From a checkpoint of a small mixture-of-experts model trained on Wikipedia.
Size: width 256, vocabulary 16384, 42.7M parameters.
Experts: 64 experts in each of 13 layers, 8 picks a token, a softmax router.
Training: a variant of Muon for the experts, 222M tokens, 6760 steps.
Below are experts of layer 4 (counted from 0) of a mixture-of-experts language model. Rows are named router (the router's row for the expert), gate (a neuron's input weights, with its number), up (a neuron's input weights, with its number), down (a neuron's output weights, with its number) and show model dimensions 0-255. Each number is 128 + 24 x the weight over its row's rms, rounded and kept within 0 to 255. Numbers have three digits each.
After each expert's rows: "comes before" lists some tokens at least twice as common just after its tokens as in all text; "comes after" lists some tokens at least twice as common just before its tokens as in all text. This comes from a sample of Wikipedia text that the model never trained on. Tokens count by the router's weight.

# expert 19
router:106096112114140112098141177153100109100119082182139116124138157135175126158124170093154120110131148146108134119092093110105185149161142104132128125111136119106115164127134127135096110150131101093193172089122117161126165146168071153121145104149169123112092129166107119119129110143135131106174125192123110131149118119122112113123078135125129144098092131121141099121110149150094131141153148074130139089120120144115122089121154115108124138150132107101170116104136177111131121102147150111119132138094155098137107140125148143150134116153133115088134132101140145114119149141148101137105129094139114110121103121129120145139188087148167098116151133137093135092143147160148120093143134109133147136153162072146146126118117178129131149095139145063138120142098170155100149119128091
gate0:138107154133141114146125116088137129136133175147103083092145164169159135155123114136068110130111121130115175094119150116134160168176101155087092113128136127136117146129136160170127178133146132108142130093095142146132150130099137145120095128127156129069156144152129136137081114105092108110093167101132151144117059148141111107149127140110136110121150131162105109093114127113113133154146147093081122113175117124120087131167143161127118145170114132118085090126132136176151136102147139105095132122127123118116132163129116101190133128177126125090136143110127111150153135142170139111136074154106132139078145137116108136115094099122117127136156143128129131162135143150160117147139123163146129130109084169145146142105080122153090153130110161081088132137117129133087121147171120
up0:110129122201142104103153173159119130120103142134126128110107096109133153117114126165117128127133112165104162094142080146144072125194133123152199086153149090119096153165147114166165146132107106141097078112109079108167151136093129137149110128139105151142130109141099153157124150137145120111146128118110134132134170111103158086130069126111123119129165143120129120117141115161176164171137115125157145133098111111110115157173121134132086116153102144121170124135111113107110121101135138110116115100082094138145121110122144110130120162123096134113102103129114157135135109120113155122131134125134183088155100135115105135104087168129140158163093148122144141124111084174145115134176126154118128164130157122111109148149116139112093123110112114110133114147136142109134077110162169
down0:134123109181121037126128140124165126126129122125180101118170161130118092137140150134126149105167076127158152121096113144142092193133140086129141130092144085118111122156129078163148122077134128101115123089102110152169110130108150146124106150128111096122087191108133087138115149142119126088117135110155139103134179148167117126126119159110161090161143139137114159144120141136155094162148161111113111105105105129082102108134114098151065111130134127098169093143166129129088115119107149122103109146152163099165110157089142122142110170126118103106123136129165110115121144132141134117175119131142106137121126130121113094119096129113115136133140135114082154135116130120141125115138154129110179146093157113159109121117136126130134163118162143161128140115083158115118126115154123
comes before: " ", "==", " †", " —;", "===", "The"
comes after: "\n", "==", "|", ")", " Born", "==="

# expert 61
router:210179099128136113123159112141047108060101115152105123130116133122160117142167172146130139093105133105133101089153137137120175104169108119119111124144123117140179118140131129113095122102135154102188120125114099177101114140166106133096115150098148133126109166161129115144148079146151165090148129127124113158155124111114124097126090141127097152132081129121158127138120116182111129144092134110145142087125115137125152114119168111113114135163097110138175128088132114123079134128121121154105162132109159092130075130148132130133160094113106125107123131117150120134126117136115083132126124116131116114115131130114104166111166120136144151142119149143137119128138104123114138106124137045120101144126140136167169097135106169150105113142143108112119126143118150162074144118153124
gate0:135123114128152149119100158128117131118141150142142129170143146091131149134163152124130103119093138117152130145117090175090124154159102137117123119122084148137075151116167135139128136100181128118087109180122137131117084122178108140125112136138135145142113127119101129136124122145143147112111141086142122153145145076136137115159123166141109150134120145139125125173116118175106139149137102141160152100155062117129140120109153117085182154165084117121123126139127122153108133101155143135154121182116099119132125107145052145152143093139170090127141154096125100131115141151159116162096144115122111090096116112138125113134169128174135142139120165092158147140106120070122132139055112107123116150128135152110195146141113136122119107104164112084176130161116157136120142130113106
up0:157131153107133106108112164100150150118138106133120136125142100107131133133184185097139133109138142143160086123136113135120130116159125076148156167095098148124128139092074116116140097155157088082120093125077138146096144132169107142076123135105119153122101145148103138094169172120117077132119120112111143118153129124124149123149125119155111172134144135117154122084090134165114097155169089139112138106167135154105143139133125128124180130148090137130139150148101137118097076102101121125137132183156161143100124063144140144128159134137136126119126137107107128114144127108179106121143129152104159087105121094133130148163098112136127133148132097137118117143120115109137118173100098117158088112153126113100111155178126152151097127153159106132110103145145112145177188130105135
down0:120148122146119140128103110130158148135149104123095119125109091155144108125141119110161118136195094143116180121128140130100124098118140096087163140131133139133170096146081124167119099114152146144134145119128164092123098137149131154169123123129114125115121183158068092154124086131127137162138152134129114141112147181132139152110075147159151138167085126142088147092191158132157134131125131118140162120121127129142120088140133117125139146148148138159119159117164146165108096115084131128110099107145149159075169151071149142140163132080148120143147128136147163142169125128119129128126142130120104160110119151141091115119135144109137114128194157147148145079121126150126125111163142149133161120124142112123134125118123148131045166171105167115119086103154117117109123123106117
comes before: "0", " and", " but", " which", " he", " including"
comes after: "2", "0", "3", "5", "6", "4"

# expert 1
router:141132129117111123119170130156111114090095115186180166157105176141129174125148109069131143122119114141074086112122116140130159155097114169148131151147107127122126122146114145105095115136155168061125174133121145123104174157161103141105115085064100143187123171146173101131157110099156159088146118124134124153136097110094111084150093119107128116112111122082194090126102133150127147111111133128143152104116129129102160119121147105108154163149089136099137111134135152093104149120136152126108166107071135123114103116123141112158161114150133112155126116118150158148164152128124099136124160129137111110141138130119097133160142114147162116143121164129163138115076142125125149102115166120153121138114115081137129149128109146130105122129119150123145104136085138134133153119122131
gate0:112105122124121105145100132098137133156098136145135113149126188161125092129140173072155127144129119093147112138132089121087113184116140137117139111130129122104108113128129158163152105118144175122134102144151070127085174127146150122128089134127103142141106118108098122130139091099130144138090117127121109107146093147115132105160137134108101162122193126096145143131140141155164104127099129151182121150118115117138122168142143126141134124125102113106136124179103112079098113139082168188114122129111097130137122135109161103149102116136140132143154107173125136136166122126107125143114150126160113136116147163114069077160147106126201138149131085138135147129077120171171079126153120160125129109134163115131152118144110110118139141136149110134104124171086114095168096139107119
up0:152109106146116097092149128123072152113110144129122112162113102088169157126083113102178124118121122139132136127104109155106077112094132125104138141106101125146126141138111134154105126131135119137093120138109074098078085120137126152075064164123118127111104163135127142129095118129120182133152118113148104134111155147140144133155148117154091153170149087148128106142146108133112177170153130112129129087109132104170157134120090113062132131111077143079126131141130178104140138201131117126124131117103158143078129140100146147135154127164119128133145118136120113100126147144131138138105124161079107155114143129099143143161132113103124164165184114098154099131127144111109154122126100166150076112116126148103124097099107148120118113114115131148131123065142148132120115124113123
down0:141154133107135134102112134136124105147095152137104118113160178130139115085096054133127139158150126130134138101123090118117137109146094112120140136137085134163099102129092117131145147125139152126128114101142125106126113142150137119110095185104132120109130095125138131113104126121100074057150142133065149087121125137143170136129094112156123172127126133157124116136162092143150138132123131123155116126134139136064149175113149116106135116185138155166102129159133171123122146147147113124102117103167110093161151136111117150089160095170135147158154128151091142166164136105129090172125134113138160154120160149090138151134132147114137111137117112125117097150168178097129159164126102148145086145124123135152168112087129157092197147118160102117145148125123097131104144133133135
comes before: "9", "0", "8", "7", "5", "6"
comes after: " ", " (", "–", " S", "/", " $"

# expert 18
router:189139101116145121083152169159086122093132112149117149135152141159123102168156179132124146136134101127118104118134131091131137130155120157119149133121149120139130182150118152132085140131147127073158133131126100164151148153151106121144150145126132100103112113124114119120136129146142158113171181117166081133141126104100112080156122097111164157146121084085154099128091126156088139151103138093125176102164118146099113082132148099125120168113083097087153105124135151120109102116142146140112145135090138124158091120133136091133119114132135128112104121126112172129128133125138080164086160085186130113109140098172114138104150132154165125162125162165133110134126135119131142081115118121111113120106098101152133123115116167149094122122144128171119115157113161130082111116171121
gate0:124144138085122103087109150133132142078098169158146142145127138107123184160136114111125127181158082171160118176100078121090129107100100167145139138118138142117137124106158131100152133126127096111133146138120145108126115153094156110194137130140110120111106154099091146133155104117122127119125154144151100134130122100144150091153142107140156127147116098116148114139106120107101138164189125103094140116127100095105094101103111131163161135146144123111176138128111145141099103110148107130136139122111157083125063115102148110119084105152153166129146119123157155147119117131131138115109132168124097157168161109121101124120117128088144106167129151136111135149128098137131149112129116063108133147106103153137098177089140120115113126119086165149125165137133122132052146166150139
up0:143172117117125111139129152154111162111141172114100127130092147104144124183158106144112129115161139129166122106110138121129118151078106107091091111146112152143109119119121103104143126086138147139168166118150132151137160114083113085127134102134132114119080128137098152155150155120161105155158145112155158131120132132158142146125151160127089149129157138153098129118180103125114145123126143125127106132115120153099129120137099099123126100131140125107084154089126123125133090134175123127140115133162136076081159116122067143112153129092158161126155130181113136142178146154117156075166143129129106148125105142149154117141112112141113091155102127118099143114118046096087111100143137090152100144111125127135128151128139120086101135211102136087110113121121116147126129115180134
down0:122116129116121135162103118155089098153119158121121148142097113092131125090107091152130136082100152150108187087120139110109168135150144151118077096094108125124103155123134108154092137147140102119169106120145142122125129113147126140111128082116106134156120128128173149151099124105103077098089138138069123124132127138106112148129128109129104114098154126158135091119142166111163143115093172133146117182125115097143143142130193065088164136111136157169134135140148109086135130152139160118135116124129096151156148101127127179116164100117162169106136113144182152130141137142128155095122121136132124135122138157090119149168152147118118130132107119088140135131133159134097138150152150133142137153207097118135159107121108164145144133147111123131151089101074116150118102116099144
comes before: "\n", "|", "-", "See", "History", " See"
comes after: "\n", " also", "History", " =", "Career", "=="

# expert 42
router:145155106112118120097134130164113114085159122160072125055116156160167068086201144140132129147119151141143107088105142131157175151146141134154174108130134136106125156125091143089143187117122145108188140115156096149143137135138125149077099155117130136093124125164125140115149146137108139133134119141102077090133107079105102127122118111118114155089113130115152133145114142121123161126134122123174127123107106118118116085122136101121165113102093107138169137148121136136099133125132160141120141158164113124131090123149140109087129097124116120131035117146097157127127132124129132127135163110107120146112145142165107149123121097150144125113119181122135075107114120125114123090123130104133144127129168071132142100138107145166118123123118117107145143150095148149101097124160151
gate0:121135100119168137113119142148139143120128144149114090113103151156151065136091118123145147122122146145137156114133111162123151163115151092124115125110120140131151164136115154138136146104119195168175100135162125100146104120100130133144129172149142119155123161142099152142078155133107151127106144116169100083188094079105109137087089117117102128109123161087124163158144088098134132109102090120137104162155171115119105096131172099119168131127079108139123091148127116186133134113115137113118120122179099143148121127147095123087131147084159089111124158118117147113096110133151124177148124119089164125076133139123120148092140098132080127099176162109132100174147131084108111124136086104123131144137131139131142120104154125132124117145151107155131104133116114122115114119112113
up0:143134099128141118114060057121141079079156140162144096134143115115161122166083084107096131135133120145106143154118132134109141134100147129096155113118129137143089101113144105082102122111152112122154157111103141159129136126095102127151131113066148104102112135139126141170156151122114127105111138115128170159100081101097160120149147124136092114167155121138121112121160144108094150124163117125137148111120135128131123150102179112157163155128111121144099102118129152117142153103144152147104121150086124075098119122125101153108118151112130127126078128091127126141139131132170094130154109138128105051118067155163136128124126150145103123104123103128161131099154111137119096135120158132114135146116144079076081104183133145100107161101127145110130114129172142108100144130106127
down0:108102109129159121155149156138145112122116113114122151141131130126106143117143139153106099157162179184124134108110128158131110159105154170158104096093078135100111120116174080086181148143128120121159093122145095140147127152130105131113132128134121165097113144113142104090131134150085157105120123147109114136157134122124190155154112119171067136086176141126143094146115133145144105108097097156153111161112134081105129136113138161145114087148141117151138131143130131132097140147091144119147131122136118149165156146099121160144140134147155110143073104129128173123154131114095118082141119148121134115129116148104132164130128167116175123116095129116204169126132153137131149150160130132148115108153120150149144118150123103158117100139116097149165095129083194167152111121105130
comes before: "1", "2", "3", "4", "5", "6"
comes after: " |", "|", ";", " in", " August", " December"

# expert 48
router:175117105090165110108145134159155113103129110157130135100143118147135132180156135093152131104142108157116079100116139121116141112159127115119164120148121111155165124110116153105118134130138177116200142123123123146141140122172120131133125117113143106134112129129133104091157091155188147102145164133142134120159110105104137102140124132114131125098113148100144090115107100164114128135134132082149124106153113097138152093099146110094193133128092125132127086116105153125151129104148132158096146126091119103154127120129113106127195099178154125098088086112114136114127164150150085132097140080150115099072146112163144172135125134158165110154136158141148156082088147099119142089138142103139165091144134136116155139081109155132096132118131113154134117131091166115106118131153115
gate0:129097119150090117122141152149149156111134113142196151135129115149087098136094177154065131161152159144119111116151133130098130127134111146123124082139185136117119110135122134130124110138143157086140137161104154144124176120111086145121116129145110093105168138133105080205151122103091113149127156112139152123181098103170171120094146135168119146139137158148119128152124126128131185136134103113125108125126164131137128094156175133137167120154149110135151109135099124155134081092133158156119118128064109091109119119136121124137125112169139110130145085099136121156112128127081091164140129140106094103147084100166058121128156149131119094140127124130097160147158122125142149155153084147119123099132128138151129156116140128138134132144130164114147169118131131124109159120100125
up0:162101112115130144173120128172121140130088159098103133133098122094126096149138166142156157164087144100123128111103153134097117084121163108105091155146131109117168155145104134138104091095150080094076127124105156102095126121132073156140166127128142098112120119131158162119149159134177099156148134126142140124182132144152149134144094141115077117139080116118125108121096116155098127133081104124085121115142163106134089135135133094143125129153172112132119110090125106187140111119140117128139129140124163173128119125126150127137123147104178131121094128100109104098117127128132100144110156122148114077092074087109140136110146142127117119131126155120129124153159130142081164147137148120104131161134119147137098125171094097153146131116116076184127132114086131109147129128092155
down0:163097098163140116131192136200084102151119154145155162127124142116105135155088176101106149103159165152137139114123128153124101143136127118160114122161156143126123131110115138131141118157155129093096159113130123101128091113065119103140138159161143097131132139135096107152122140115139120111152168136150126099149123113155149088162132112144147135096125133164138152155110147129158097162123089153107095098114133088194109070141130122154165139125151152122137117148137148120136129097136123158147125117110107101111138090154137164155100144122167103120144125148066097132113132107091099122142139150171134062128145124137146123107125097125148133108108134142130152125127141098154146160169124136127115120153146117131071130121096197156113133134155131131109119111171095150113139109080128
comes before: "-", "|", "0", "\n", "–", "=="
comes after: " ", ".", "\n", ")", "9", "4"

# expert 14
router:153117116139161129097161144161081129111142105136087117141160150120134124121167171110172146112121157131158028099093108146097141148184143135160153120123130130139140125130125138145098146132122149106153157149115137161129173120170112122128146124091134138174100123160141099118157099117144137117145155144105105131138126134102049098167086094132125183102130119133164104154129128132110118126134130126167119118063112098128157087113121111126121170162133057126126103129142148143108137113143147117165128165146117097128127133150142133134113105151152153123075108127112147135137130130107114132104152105138111112113139105131125137133143123171162076111145136129124117112142153135120114060167139124072117104087125096135149127128113157153134124130137127107151144170127166125107131104158109
gate0:134084124098165118088097130129078091154123119122099079120125127111113111168108118112118176153125117131121113145141100137104154159142160145146117142125163118129118058136148109156122088146124129118182164170126169141162144132130079088162125118127152123099134134080094115112136163121136130130105083132104119094129131167134118118140125115099153184143157134084094138112130110122138116100133146095108093124141134116112157111141080105163101118081162126116166146143120166088098117146105143094138103149133139121117102093127137129161096127107124155138058151146120143129119147120145155128133139111121114154124144167120133140133135131156155137137164161075201125139098101121086132119119131116129157095142124123097120087132131124131141135129135146088120156138126155120127049156123118
up0:151091163084088144115121113114124125164100086093108079115105108130127111113154085148171125090159124111112116112173109123106139160128144118074114145170113181166139136176151098120128132155157123096133159133122194123175127148141063147160095112154159146076172108119102167139134128117107097123111151162119117123146145114109130156079150124082107154149115105122096149143105112074122154113128135113122092108151152142104146155110145147122119101154148125133152141141093108101122127149140131124109150144121137146149134138147115136146128162135141132152145113117151104157094150148113149132117157113102124146110134102114151119117116189107141096100136110169120156135139109116120138091129113102105139160120143150169098161114140115134093118152139074143160116117107139126125170079096145
down0:178119110174140128107133174121155117177117159103097077123097080108097129124105190122133106132097056166131159085115121144092109185156101130143126106113138124109140092156138167134143116140121111137161160113113117147109124113128099069131141127102158142156107123113082103101141132080117143108122127124120107102105113121138129097144143123149116121099106149128145156142131122146101134131091092136092094129126141154154122194112056116091141153136132121151145138130158124096102114114149105105143117142129115138091136124120164107110162127126134133158111163154145148114117142104107140088193111120156124123173145141124124088146156164138156085137146146093139069131155122141155125129155142151131117168150118101115127154149123149122122143161144125113130144141103158131147118168144130
comes before: "8", "9", "7", "6", "5", "4"
comes after: "1", "2", ".", "6", "er", "st"

# expert 36
router:156122143108136086096125147128140095107149119151146138088130124187126142121149145108094161144142155164114095128130120117134176173186114113178166151143148112134145145090088152136137125147105153099163146114149109149120203130158093156119102129150125137163106133134141100168131129090139130105149142136139149147143072133088150117089113094118125158121131151101174098122095117130115134122122140077148106108152097082088116088116169105094140127192144121109110108112129135098119073121115120138117166159074141066135102153125133094113123111150160118139130093131127142130118137143123124116111121068090101113113126134126090130096134124125135124138148113129125141116103124123130142110099123137132162088125119107124161141117097175120125132122116126099136177151091144147084141101135137
gate0:119184112129135142101131122125133156123124090129150106153127154128140128113113143083184166116165128136105142142103102127130103122111179159175150122165163129107160097118143070129198162111093133116123132106157113123168166135157135154107130135105072115128122148139113142168124156092134071116137108121131173133144099118095150105095117124153151110146166147161127118070135160153108140158157154122096112134110107133106166086124149128137110127127151103099162098154164097109155109095134141155115128123143135119148091141127143131153049135188154138122149176110106146140141144167105141114127157125131174122116116158189162145127146099147118145122155139133155146123143136130111132132155110148106113145135099105116127133119139120128172157124100135109152090133139133111123140117093148
up0:141138130140148129088070152102122132133111234114137131071149124161127177139130110117145210107123136115120111112116130077091140120136101116113102137142144149133140145148173118100137085094109126147141149145089147122168122128172147131136116126121101139140096170127142164143155108127147132096141091139134116090125104127129139092138093101127132119125096086130128151129137124125130149116149101137141109149156138134147114093114161149152151124133113138093114121163115138130098158094153122128160160114119174146125097173113151142188106106136098188135125117169132093112136126096124135161166080104138145123160125130175120129131144174116102103119124134115152128113137163124152114111139123167146118127140106147137098111126121153147125161139161143095165138174148131127095082156111149
down0:140118119136113150132122091163134121144122165102139177128126117117128173126045098129188149136156094127143146138136122108136149122123106096133142128138114135122166127139156154131139105127133102112158127119112118116107154165143137135100160102139119149116127195124083138160090116099126115102098147104156150098128113104121108138146112115134101171114142124164091145127122115169146113121183171102097131147108112148144117117106084106112156135111099179151108153133139112144121165077109154100117147132156118115120129161075129170171103108175126132077120131142165142084146133129149118148117140104150123125109136103101138128089158169131120143079125161129114106099132163135110104120123108204137169144121111140119094124101108114101118116157153140088150093158119106150137135141100172
comes before: "|", "-", "\n", "==", "===", "The"
comes after: "\n", " |", "==", ".", ")", "==="

# expert 34
router:158144100109144079079149156162114114088134128144101153103125152145149094120160155119145169094126114143151098073110126134110159142133135135124174116125106112135155141100087121137052138132141135088168182136110121159116141134142131147098143135112122125123119124161135149111132116116146134069131141151117106127162095097096082101154108122124096143086101141085181088142115129180115150120119138085147143108134107119138174102110174112131146146129093118116150110139125136106115139118147175133131153137105135108152115126138145112120156098148126135131069128123104134126127125141140100121100144083119108066113138133135126166154146125159178082113111196148115122123121153121104160122130118111132136110128122104142175163100128178132123117159109129132119110153088168111099130113158149
gate0:130148129125143114130086136140104123108191135121123132168128133156119086116166097169113106155100145138088118152115130117107156159186156110125157096098157110140084102131131154128138114136144143106126109109125144164084109152133133151107125094085136143152118123137130125125109150128107110114109102088136166128153111081075118088113103116136134156122097152111176132117097136178138187097106107094146152146111129096098098141161132113148098151165162120150084109112112109129089166137130133135130182154096138146171107181124120139129179120148098153131132133127120098094128136075115140144125119171117146117139110147152171102154113113112142097150131132143135138125139128170086138084123126123160130117137108131157142107181119120135158124141098133110096139167110085112162151113134167
up0:133090150165138115109127117125098119148120123162171122160106139135137127111152171123139145069129079135138069116135105126133145085136113128128139118176059106149147123140174149144121102117124099121169112134122142137138114154130096094119132121096083136105130159101119142150112114122132125134119124075134191159133125149114127126106139118137182099131098117118091148122168112110145167119091098110145135099185137121098129132169144118130147115138129137138140115156150125155120132162102129095130144133110159141151078104115124164137099171129128149122078157099169101129168068133150136089135141105103142142094151119134093122153139140202120131118131132093075159145097119131172165144109164117116155160121148133120144144100120136127134125102140129122158123153193113110143148139148115
down0:121097077127129129114153158096140137112145124122129149169078133141109130169142142102089130094094092134109130103131146135143092115133107162136129133164107129147165128137076152129120119145154143093153156149127144107136151135147126132151158122118104174116121160138093167091133112062131134102136132109168171110138165138154154152134113120125088182129133125128136189152116125100100125058111082142122130118124101124122162132157141115152125139151120163140095103171137131158122145147105142155116111156153112144126101131062112104086137098129073141151119138128174133154150115137106126132144091064149172127112154155125124148127154134076110122126129125124124128168148109110093129121137154157133156145122117148051120140127117136138091150144122095165138116124163139140109110103125096
comes before: "0", "9", "8", "5", "4", "7"
comes after: " ", "0", ".", "–", "9", " ("

# expert 27
router:156101095083125115101133160170079144121105116143105128082144149148115119105142175095163155166120145155104062066092152139120149103151120137140116103132098132159154137102112106148088122134126170117149161146125124163121147124142120156089163130118134131133110137153112127144141099106139143117138131124115115116158092125094128097145093077136106156114099146109135077149092141145108138166107125103158132125116099134153118094120150136134142129189097107109142087121133113117116118135126159154138137147104131132157119124144136130114181116151200150135119115099105162123133127137112102140057136084136117063116137116142105171137161124152166083124127144117171122126117136160095133087148134097116124087123138087122175129128093140134092137138148139127115161156098143133133139126122148
gate0:105126142142135102115139182123145124157134069148151141123157141123106157113186144098138116126101173160127153111112161090166169133175137129113156169132148145160156161101170100121151122104131105134142172094131160166107177121132151123124093109150162145142143131115142097103138141119096152156132110135112110136102114123124124093118121135143130167117103134174153160135148120160102177151120125132095127095139158131118128132092119166163126132104170150094098141108173089091077107092144085138160192100128156137126134156108148143146129133129181158153125118136122167129095118129113136092110118133130125137139100153165120103125152111098134098134130136083109110139129119124117153142136094115081123129166112129139086156158130139121112156159131133068141130105085130138156149122113161
up0:097104111171145094156114131160093119129100157142136119141122139155152134157144088150118157140070137143148106144132086131157118125115123138104067117115117158136152163116150087152131105106130120135097151159119122179110108154097121106147136134110129099130159146116105131076169121161111111095100159144146123137120104096157105140130091130153116136134103141138148109138162128149125152126157118143118123049086104124149123149113097128146125132114109136147152145137168116104133151133146191146115130124125138154111161162128101152132114145143150136148099119099107086116120189124150122110144114170131106093162102134126121099194126156153132138088137137176133117152156148109083128106107112144160143156097144095159132100073117141098162106125117159128136130098111150123198158154128144
down0:144133116094125164113168157098109112141171128101113119090110099126110146125160186156095119034241111125130135132153131120158134087126131129170131106108122158109144108112074136115132123143128123105153114112104142119139152095118116106101123140112132107139128141099116120141127154107125146129111114101104089094129120085146142117113124128141116144152115119119121152115150140132089141127071114143134104153112122158097128124171161176131087130151129149129130119107088091112110094126077155165151121136141159070134085112136128146161127122094106111131105133109129142114129141122105125126141138109097100113111137116119104159095109103114121122127144141124099132115150121128149130127127152122153144127156108138169129150196119114141100150156120181134170152153126173068110135101117105
comes before: "9", "8", "7", "0", "6", "5"
comes after: "1", "9", "2", "8", "3", "4"

# expert 30
router:156126105131120110092177172158128121093133127152149133105161125151129121146181153097102150105100152143139080113147128113143159117200157117130121118119148082116118139122126147158133138136116158107152140107104136183138175133131123147114114116118117137127123118158108167156158149151114147105162146144089097110135122085096114115157138131133109135115113119139147131173116114146112154107135133108139136134140120124111132115125179122138153156146121116105130104143104113092083070142153169155116119123107144058126072139116133150146139070173134149113122148145123138136123112130089102137068120100115109122103142146147142156114149113147145069148148154166122139136111151105133130144149121128122167144158147085146164149109090168121136154161108147121158163140112185103091137090174148
gate0:074159152117133161109147085142108135147119161106156120208141122069134090152083084134110146100119124108113165112130131147118176097125114151125109133131124117135142120115167146077092125186096081130106132119104097112108139136134108110100151119122158097104145115136166144136079101130167147149159132133125115151116132126137106128113095110151116133108183129112153125124122117116124115116134120106117151123166168125145111128114129091124139135161173138131083152123120127154157134088100120169135116146137139072138149118120159151148148105083127104120104145138091140152112153134162177135101108122092142119148167129143176128129142128126163135096132087116137130104079137187128105078157088147150151121120147119135154144133131128124126129144095147083141122092101147136142158146167095
up0:097099131131156096128142192161146125112114131154148112097131122095124110121161139128149146129099103127120102099145122129112124123126140154132172100156136130104126116146156127097129113161128106144104123144087099161130141105139168120149173148104144101158112123164122126133143136138149121157107149125145162110138185120136140101088140091119144178113108130145183151110115129098163153096168154129133194121101153103123184169129143161185139123103155148122089129122097121122156096094154136096144112149154110140120123106112113172107109138120151103143158133120136099137103107125155115142136099156094130076150141153123152149135125177110076113127112146111108133155132106130106122109181161157142142130146081083147150152116123133134139118088123183074158145136182105142097136151138106
down0:121148133149098138131073107140167159169117121088148094173117112102163152104088084106116102105094145126114151124129089135113062122186111086111133125143129174125134147153141153117110115104174130131118138169119142135171118152119096147130101116106121169117119113141158135110105138145147190122132158114134164167141138140084157114088105122105168116112095105129090106125138119148128124137109173109078097151117143118117129109126176106125162112109148120120141091115112113118124127112095136131165136149136114167171147148135107130136116140103167111154127116156152114135110142115086108119152114147116141158146157150123121095129110133120112154121157160091118123099179111122199139135098134124122163132089134178120106122124127143101154089145103119166130147114148087167149164125145132
comes before: " ", "\n", " —", " +", " −", " \""
comes after: "0", ")", "4", "3", "5", "6"

# expert 15
router:156150089119125099076170162176102100089148129154130138109124163155139124132181166110121159124131131164142076078116140124121173130131127124134143105131117093132160147125091122119084146135156145080159162118136126158122154126152121164113135122127125109132100129170109121112148119123154139085174157146144107137155087091089088095153100133125123156095121110118181089157122122172080142116123145096162154109138115106130154088092157098121138148136090109107142104150144131106119120135136150161126153154103121107148110115126140120120143107131132131135089119121116136145141133130118111123107162106133108099097138116153132154110149146170166072131127179133122112116118119127116143099124123089140147135114132085146184145108104170147140118126118132157129128152061169119080095126165134
gate0:137096140102118126140138139143128124095183102142182144130144153141095118110120109151131182132157169131137153150144138154130117138121128165151160131109102163098120130099105129162107131149103114091082169126156118136109140152149090154145073118123092132178136119099106109153142122115123136154128125105098088107130171120100124125109121090148091092124120103134133125111111153118125142112146173091141134131118108132169098080122103157084118111146123114149198110115125101105135149137165147132162142096113165135172152138131141144156161120078110137075146127095151168099112125158136141107077084136131098118146140103116144165178132157129127124151141115127159112091122132099121130101127085131138087104092152121150096122167120126133180164093089120117151113132123142125140133128084122
up0:185155147098073100108094152118140153092165072145144078123106073104105100090117101127115120102145083117110127107096134089139170117108104116122133127157142107129145136153080118126124078148115175123129122151126124100160139151149121103133157139097158091106102129120146146136121091139176137088101108110108113132121140112154080110125098124134073153132113117144126132125141099125132158131169103109115107162174136133162146118165120115096149103116153128132126130139122137104131147085149078183139137129063130096148123155097164156127159148136120133136102141144115104114150118120115132114123122112148129159172105150093120138092136141102113165114136168162116141169122131145169135140099134159140117142172106115129102144118148166145153158146120147132102168110138117095103133154139162
down0:137143114154154146140109073126163125102132115125150142102094126161091125112118122099141122121139106125139126123147104117149126084101132103114124147122168156116142094109106163142160153117081092090148125152155158147149199132134127156154118128117145112147100120124138130118113119178144134110114107156089131146128102115157104157143135117104113129085183135104122110124157102085096134185156204149120102126133121111190132110152127138140080103169119106107138085121138139100101090128103143197099117145130133130136098126135165134080091159171129116147106118174125158146133106122135144093114133141082136141109149100113138091121097146135107139086150104165139124121138113112131126165097142144132170174119133126131147142125136124142107116152141147165115153171109123089142123134167171
comes before: "1", "2", "0", " |", "3", "9"
comes after: " ", " |", "|", "–", ";", " ("